{
  "num_hidden_layers": 10,
  "experts_per_token": 6,
  "d_expert": 112,
  "d_shared_expert": 0,
  "moe_layers": [2, 3, 4, 5, 6, 7, 8, 9],
  "router_score": "softmax",
  "normalize_top_k": true,
  "balance_bias": true,
  "norm": "rmsnorm",
  "norm_eps": 1e-05,
  "tie_word_embeddings": "early",
  "beta1": 0.9,
  "train_tokens": 333100000
}
Below are experts of layer 4 (counted from 0) of a mixture-of-experts language model. Rows are named router (the router's row for the expert), down (a neuron's output weights, with its number) and show model dimensions 168-223. Each number is 500 + 40 x the weight over its row's rms, rounded and kept within 0 to 999. Numbers have three digits each.
Before each expert's rows: "comes before" lists some tokens at least twice as common just after its tokens as in all text. This comes from a sample of Wikipedia text that the model never trained on. Tokens count by the router's weight.

# expert 18
comes before: " ", " Born", " •", " List", "See", " Country"
router:467488447498486443419555411451503514472533525527464535494526440534522582476508558435463517518476447418562549471500453498546571442470494497538523495487496533529467506409
down0:464566499552520500520517499517501510524480484532497476472554491560510484498522422503541570559518484460518512501460509429495511535431461529396505478547531452467565482454
down1:530447593532510426448488468511525495434485524467533457523511515556508482501436516500471540497466494536456468500507509524502492500419466474463481475513498468509516501467
down2:468560435438516525495541537472471501525543544513474558523521515467510501483480503481561500516540460535501486486449490484548514516497468532547498495492440512487487510483
down3:529491532482484479497513536595561479404412380517494431473499546481445509459557495469428494479508490428548466498505501472471504529569466482448439464519497485486481538521
down4:530557503537426540474519536518611536419486505467444506543560505474480523516513573494495482493512415556481496458473498516442513537452512452546477508553530435484503537526
down5:477509646526536380496461511413544479482568522479537509500527482522525505524560499454459404442496500515530495471451469485467478430504503527476538505485502485465595493507
down6:535508508476544439491461431459522447487491470489416432467500479497553485473469509496518595506507518542457485443504440515524479519446386506442488504452473472490557576496
down7:512474449523435457470503530440572550477509550459465559523524474516486521527477530488524423484492447560482433421497561544488519456524582517494474490504496510467486492561
down8:577496509485467471390508535506530438485511485545416484509511555431446510495520550420489467511476452467520484500462475520455517495574477484484503473490544486479449582573
down9:495558555513447539500509451490533481469469464550398516481488537536499559508499493519564542508481498480403505497568452548520529463476471485560434606480414534521482459444
down10:498549652517534417490459468445490467526530507488437482500511503528522548521484509481441507519457487579504475441483470504583483484488454491441420460531483473456489542561
down11:544480521517492566407527432488552504480488545508475537499479534496506591512487460456514482481443477466381531471526473562514497476558458495530422548477457524558476546458
down12:499542539457588524473477581484512522506533567499456530502478507456466478488507459489517515500431512482420524532485483517435510520469512495446448518520452406480468529401
down13:469496526470502576463475569471501491568592543503480539541481514457464575580480568493547535517498429433475535536402496517444470433583507487487459506507464452488469542502
down14:506486593525535467501452501510497448510550527469529446520511455501543482502441504522449553474528473566434491444431462496490483412500487554482471526485482427495527548487
down15:519443503522451498479456495477440536570531456522427517517499531485483504494479463525502511412520469436450454500507484476552493534481479503538526485479535482523423490448
down16:477540537521541381512460473450498496497508498446568460520476573479572466479536507507469488492502527518482490505481425395550505486536499500489530509458497505499530519542
down17:474509487456493592465577565494493515510526522545452581513529462467488503507528544477491556535475594532422598482519566489483532493556531482444433567545549494510506534544
down18:503498557490501611469531528459507509572558516478469460530463445536465543497494547522502521493530446473491526527441541468478443424469518551482445523514488512521429585469
down19:505540589492524421513500468463445511500562571506486466547466582522538491483536500449485495471502583505443510464482433412490530463491501509464542496473550524486571506501
down20:481518510464474556495612456528478545501548468491470503463504607516502527516419510554439493519531573479526525508494499489477471521526542522421512535595502518518461492475
down21:532522561529510429495471497455528483513532510435485466499469516507516518477577445440488528480453559552470528498461413458491509461497529516485428476493501463492534541500
down22:475507471523556530484476486478505472372502443536478502497500507545486494460525466486520547529501495509548537619492517539442509446445427546463632516561482492502511520456
down23:484526546530542422482478490479500525466498518472493460479517590461502518485501497476521465500526570592488499487448443453441488474465500522481527482487505451564510506461
down24:468494479499524352504500480455485467504525495478505500519511508504494503434437531443459470446513524530485438438495488439531484549494495482396543445498536537514578519496
down25:543471606540516422466481420471501440469468496458426435492501510517532493482466488467481589525458543548447463467493464504537459497431406534420499480492489476487544542510
down26:443534443484397489513503599557484591458550536487516557477504591519507495450460572458563481497526541502562442505468547486537486544531498446483439536479496543491451427515
down27:532496558455529605520586507488509515509562499484560495549526470486455598501495466476500552526400473529541542470466535477526455481501447502464452555461472477518454581453
down28:430497521510514422516487480446544432492543528475465469531503508565529566511500504476452466479491532537490492460490522575532482513486493490476528456513495452514610591488
down29:441447478543477500453496484562479524468497408495488555478575586482462522474493481509530476427462483461523407418544511504506520516498441458464473452488506485497469503472
down30:489510509527516570505551506509512502516534477496448485511472561531490543467510464535491571524506500473516511511474518408470424480498542474488496534556516509562395530498
down31:446548561507487458496475555425554501500485486474504501474466505470504513516480525491520537449485505515497489443445500492510444515452455544409483445479536413410537497490
down32:497517435431448515506584524475516425464523497496413507453554537515486530481504518516450479563510559509525602532486454519429509582501504467503499516555529541537481482452
down33:481480462448515487498536496527505543504500513466524573479542533503551527490428509515505504503514492543543476496545512458491459500492468514528543474427419493499469499480
down34:476567558532488436522483476498459487492578563544389477535529562477544502488545514469455501440507542488553491503416445476400480483491511536477514516548536517526541507554
down35:473548494507510457564496609426553472487529500516484476478525447509468468438459512519476420511420503525531547473493510574495529483430527495471425444537444431489513505518
down36:493491559571500395507480491425509461515605536467500444546483492537530503465485503448483478468539512488443473470458468517521514476498465528417561456535506477505554488476
down37:498538522487552506504495499459488501460526511450439496484459459533555495516560558489533553402435516530525537497477450522476515499461390511449532494478515487506507575500
down38:436477517495506372499513536466535471495520521552509528495515515496512520510540512502502483501480541523462454476463535522492476508532539504444561490451490511505566468523
down39:557506522485479531456537435478426462548504440482504445489522484508523491540505533507469547445490539542497518465439521514503590508487444588547497483505547482514510584528
down40:461488547587509443482528569534512532453481415479563505500583535478496540459548506529480495527497462508527426507475479475484511500540514503405481435532489410481486529537
down41:416531581518522400514521543402526465550548522578485533481495484582511546522529497480535437467498557513489479517470548562474473435467516537429545472524503482484608482496
down42:453545526563435482450507496488531450446524523476507437469564481594454481470513461490476506468478523485487433499501510558526552507418392452454510533424474463494592571446
down43:443475482459469513529583538547500499579487518506472575480580460581541527453457524511483521494544511516574458506493460513465430547525525517551564475508493448456464533503
down44:487560447500459484492500522421531420488518535475487449479512459519557519446541456500486541440503511567501530519491458560528511499428439508475513475493486456460546582496
down45:466531584552480462517440547491514540457572546479529467441462476508546550501556435536472496452485502579489527503476430486494531424492552516462407509516503436456506529517
down46:481457535529498434542510443409568472471515488560503454497558433534504497472519484478441447437424543539383468490504556558525472540464455499482491489516512499443567549529
down47:570493537535470500422592537511531473531501461520458466518536580454404490479503500430458554530526440498509515517467526514522492540531470528563511466500487441488466517500
down48:523509524540431457495531440474505470570516487524500458526534467541585535525519516465558465416488474496429493437466475526519534506504407521466495489475489490451491567535
down49:520477568481600483500452545503511492474540534407520489530522531528498497488506529513491486516458506529557499558504539486504552457491505531495541482461506491479553466503
down50:533533542525520431503475502448526507482532516461513477533503537471599440504539503466506487425451509493502461446450436438480502481519448535443508486433507483471559571558
down51:457488510508490565431498475506544471450486426514488442500512598421475462434478430474437530422511461562561487506528513529479473528498495575451479451499532373482486543382
down52:473529501473547414504476487437520486514512488491408455443471504464502488441481510474485570502487548550433453491485458517499498551464494515434510533456476517466576545503
down53:526403504508486462480445487475445495518547426476439547434454526541499549493487517475552454382507445456476482501469521571465511473491445484505479506508499489480432492455
down54:488481591568534616479546525494518550526565565540464558468502487467508520514533531464523537562489516474435511530520513511475427453622543500516456588538510441505512521552
down55:469507551563564461458580520435601540481483510504533496501515539435512499571515541457499487491474422503509495545486559483460465427534506588515516534528485481450523461563
down56:471520502454515557435526544524481546538549553574475521469525408522524442494578509521486537499508524550403557465554569479497538458490567506488481525555530465514491514548
down57:440466504505547366522481475508521480509524504551470494517496466535557535529562551479497469478461504529459479428491515566520470545504469517409525484459494485463580552490
down58:486516554535598397494518498390526431479547478459535492508507502589499550511522533480477429495523548543454521478481463563504518500500468515460515495436455478536509531426
down59:434539534535496421483441489470529478536547497485471501500444535478546499501462562491481449513553566578536464460486505548551451512464468488470488487451484442489552554469
down60:486504550471481391540489466421554481496543519509481468503523467536518485430484476510451495473462508544470464505512451505514455506428466489476524482477537485445573574557
down61:513490496461444525488447533491467548483556515503448586532440590464490551453547515451511512484512494490396474493445469546526532472562468504484473563542510526528519516502
down62:511571533500490464491452561515516551478421474477523513462479486463469493513513394559499511501413451550506520538457489488481471522383413476419452485540514407452461510434
down63:563491538556502427430494518508511539462486433463480436481529499453470450521479480504534473476519403489533434489462472494468502474460460496516542465523510436464468550546
down64:426517543576442546468483540524535550442498488488384492497512547494433520479456528532457504492493457481592500514481529492430483559496440493489509471553506466493498524503
down65:432459529538560370506480459471534466495515504525477489473520413502525458454490543496491467470451521518529467481514536549436476502483484508451497507510511492514567507473
down66:415485558516519449466522500495517520479500509538542493466509492509505523492524503483529496501457529519469491487519566510479505503461447535460567461521520452462591453472
down67:500495545497510383539454484453554466472543526479457497476542467525526526478508523476465472473425516511474426435497425547479504524471504456482509486428504505477609545499
down68:494489536510469469424498535530476523505457431447550484479568570499429482463495502507536436438484492451516433454493456471485502487532487472420490454567505444486472479539
down69:456452440422546494513566536538496542465505490453514569486517511559558519457484532500507537531538480566505478509466502499491460527507509539560535446526490438479444544509
down70:496476501513502521457588479596554508470459542483500574515510571503464556466423517436565472511527510439496457503583463474521538481519426479574488478434488521511481485412
down71:499488583478532499488521598428552494479532469536573510489475454481487481507495501466520389454460449539464493504479461583468527489434442466470433526475466380448480510500
down72:511518540538496514476561477503496474530523490454488527534598501568456492540518501452521511476494512543466453455516493561510603519493466572509499498515509476511499543527
down73:532522568565481446424502498448510482461526500488481461475465506540518536467450488477504618511517484565502463489518488520541493497373411477444500428514526411456507538482
down74:516529468466529539528520554474443560493496534495459536516474533555459568470493526564505525471563534494452514407420483499498524544428459486476478521551523519507536511480
down75:479484510472526579451510500539526562562570449555445486414558543545551519528484520586524499501520585471470495523540545508493487501523556490439463506533540520490389492517
down76:488493482427506556513542489607509502472513500535500546463494555564565571535505512519578490547557585471443520532524455497460504455519466511472505543551550565454435489489
down77:512464512491517427482513401435564455503506509535524424486532402523534491476504527459461530462422558538404490524450470525534511526468401485497505534450499533493542571458
down78:490500512528516389514478490474539479479517520484466481478494509446579511453452524511480573531475537558472418478475478486496484529499476497436512498463490500488541547553
down79:530574570537483430465545426488560490504475533456455475524534532536502442534474511414459467522463520482410493537520463490476502549524512522435476536548544549492526483428
down80:514543556543537468531476515462484508505519543495437511516501512496563481498539509450487556478488547535503473484428461485457501506492492528427453493455495488493556564581
down81:530538535524559453482478486461481490489552556471496473528501547511557509525562498485506495445488548519506509466448459445461576451493455538470481473471486494494536541537
down82:531456484531447496450580478515470480547474431436557492529573534506454451500496476490518482472466484511464426452526512512518558511532479562541479464536503460489522531506
down83:452499510495510433478484510445522468457512491503486462481515469455537477474520535452451439471429523567506525443492451545548474532470482528497491492477514469495563519469
down84:469503559502481565509533527512535508528514477492473421476463512477446577470471560541474548487502491422544518508446534501466448459443515468457501529483503559496426569460
down85:523441526520421432441512483506508571538492404442539484547534517462499442497494476489486498450488447506458450523479469495527523477557462569504489473515492421481501536484
down86:413522532512445479461570541483516463569539493544541529515556468526428564511549495453601481474468478518477542509487483608484518452517488538486481510409482408475533541496
down87:562545511516483489483464538481547490479463519493480451429497494512521513489499447512526560465488522575490477487485486542535531481400374508429480471522490428451519560455
down88:459527536470486458536526579555454510548563455557493632505489469527579543498550456470538441481566474491504445481489482518516479475509489488503499536514524540530537475527
down89:570564571537507549493498463468443440500529512444463496556500517495501505547482490479452513487444525521490544444408497471444549497481451547535413518499539542531463576535
down90:478485543520531591495540535511477502536546488513402514476476543456480523436443515506458573529450522468512445442459479460447476492507552529478461520528567483503464599517
down91:482534454552477499491508449450589549385518508508502492456540538471510469502432523437490515504474413598491471394589521528491547456487487501567425472474492541506493482544
down92:565550594511481493543431476449499483500551519489463511493532492462577443501480515430467535447492524519495456446472441477460517477510475525491462484450516515507534554599
down93:530520498489427503442464472435492521509535484526494474534423616418500541511539473485479559496467481508444517508464431507505509447576473535479507529485480535491500587507
down94:513497455487522460527502488506491480449522517444503513447473462469541480480426524421532523461484476496473446474558464435507559473500497469521503459483558455465443501553
down95:497507601534564392491466492431562460450530531471484533494529511486544445525546549478475479462483510516504482475435425440469475486530480506486489507415469543469539516531
down96:455513504457517532474489481473494495452592487526483546493478488525476461498481465529455572474501481485563585556504502496463523467528496526459561510525466506535488524504
down97:525482568513506473487475464517518428514474506483411464457542505530538494493480439524489565486474530534448469458472502562575458496461381514435521507500479476472559548458
down98:446496540491483403545486450415537488493498487581439504451572445596531489521539497515511472446448573497499480450522460599502478496439444452490557492488430509417548520519
down99:543504608552504434466447446464522405520507508435485468497540510517499480500462521518502503533473547558443480494467456506502453505512473529470503541449504540494515521510
down100:460468520461529438501455508519507486524553540406566477481529579551522538482484567522528481511544586540533458486484425535504495515496498495495534461481537472514558515509
down101:470502534502518391494457472490539468520485467516409442506518470544525465476452513474527507525479543576518454427525494569531508491457467527384486505505464461552563519491
down102:457486535525530352511492485464521435463531510475490458537517472506539494495500535493454467464485520560532518444515455540484490525462524523453540494460506462521571541488
down103:521570546501509513545476510460455504505554533508433527481485473535526504500516508428483527433506567486463493459435435471436546496427482547459441461432555510475559562533
down104:486496500480512365505500471475507477499535469486518484514520525493549492483531548439490509489484534527459469466478464461534489528533487485398536476450477523477573566550
down105:514525445538484447536440452520517472424483461557611524544495535550473446444497462497495534532550437470543446554487510450459557472509474414530504508548536528500526473495
down106:476496580508511596502516517446543538521559523447542476527469496535474539526495532550531509492461414441487524502455528468459424418512466499510456530482469514511414543462
down107:537520609537554385492453479434544464494531526490504463513510511495581488491548516459464504432454493527519464451449445445485466436510486516455514483475504516463581540552
down108:479548581553446491549450513443503500584558524550452559529512432517518534499490538425478496501494520479532436436427497497486514465493555533518455504456547499506537511580
down109:494462567489433512459443536481417552473543495544472504508431590484505545455515549484478474406513490482405443487434458503486504493549483527518502555562531518547489503481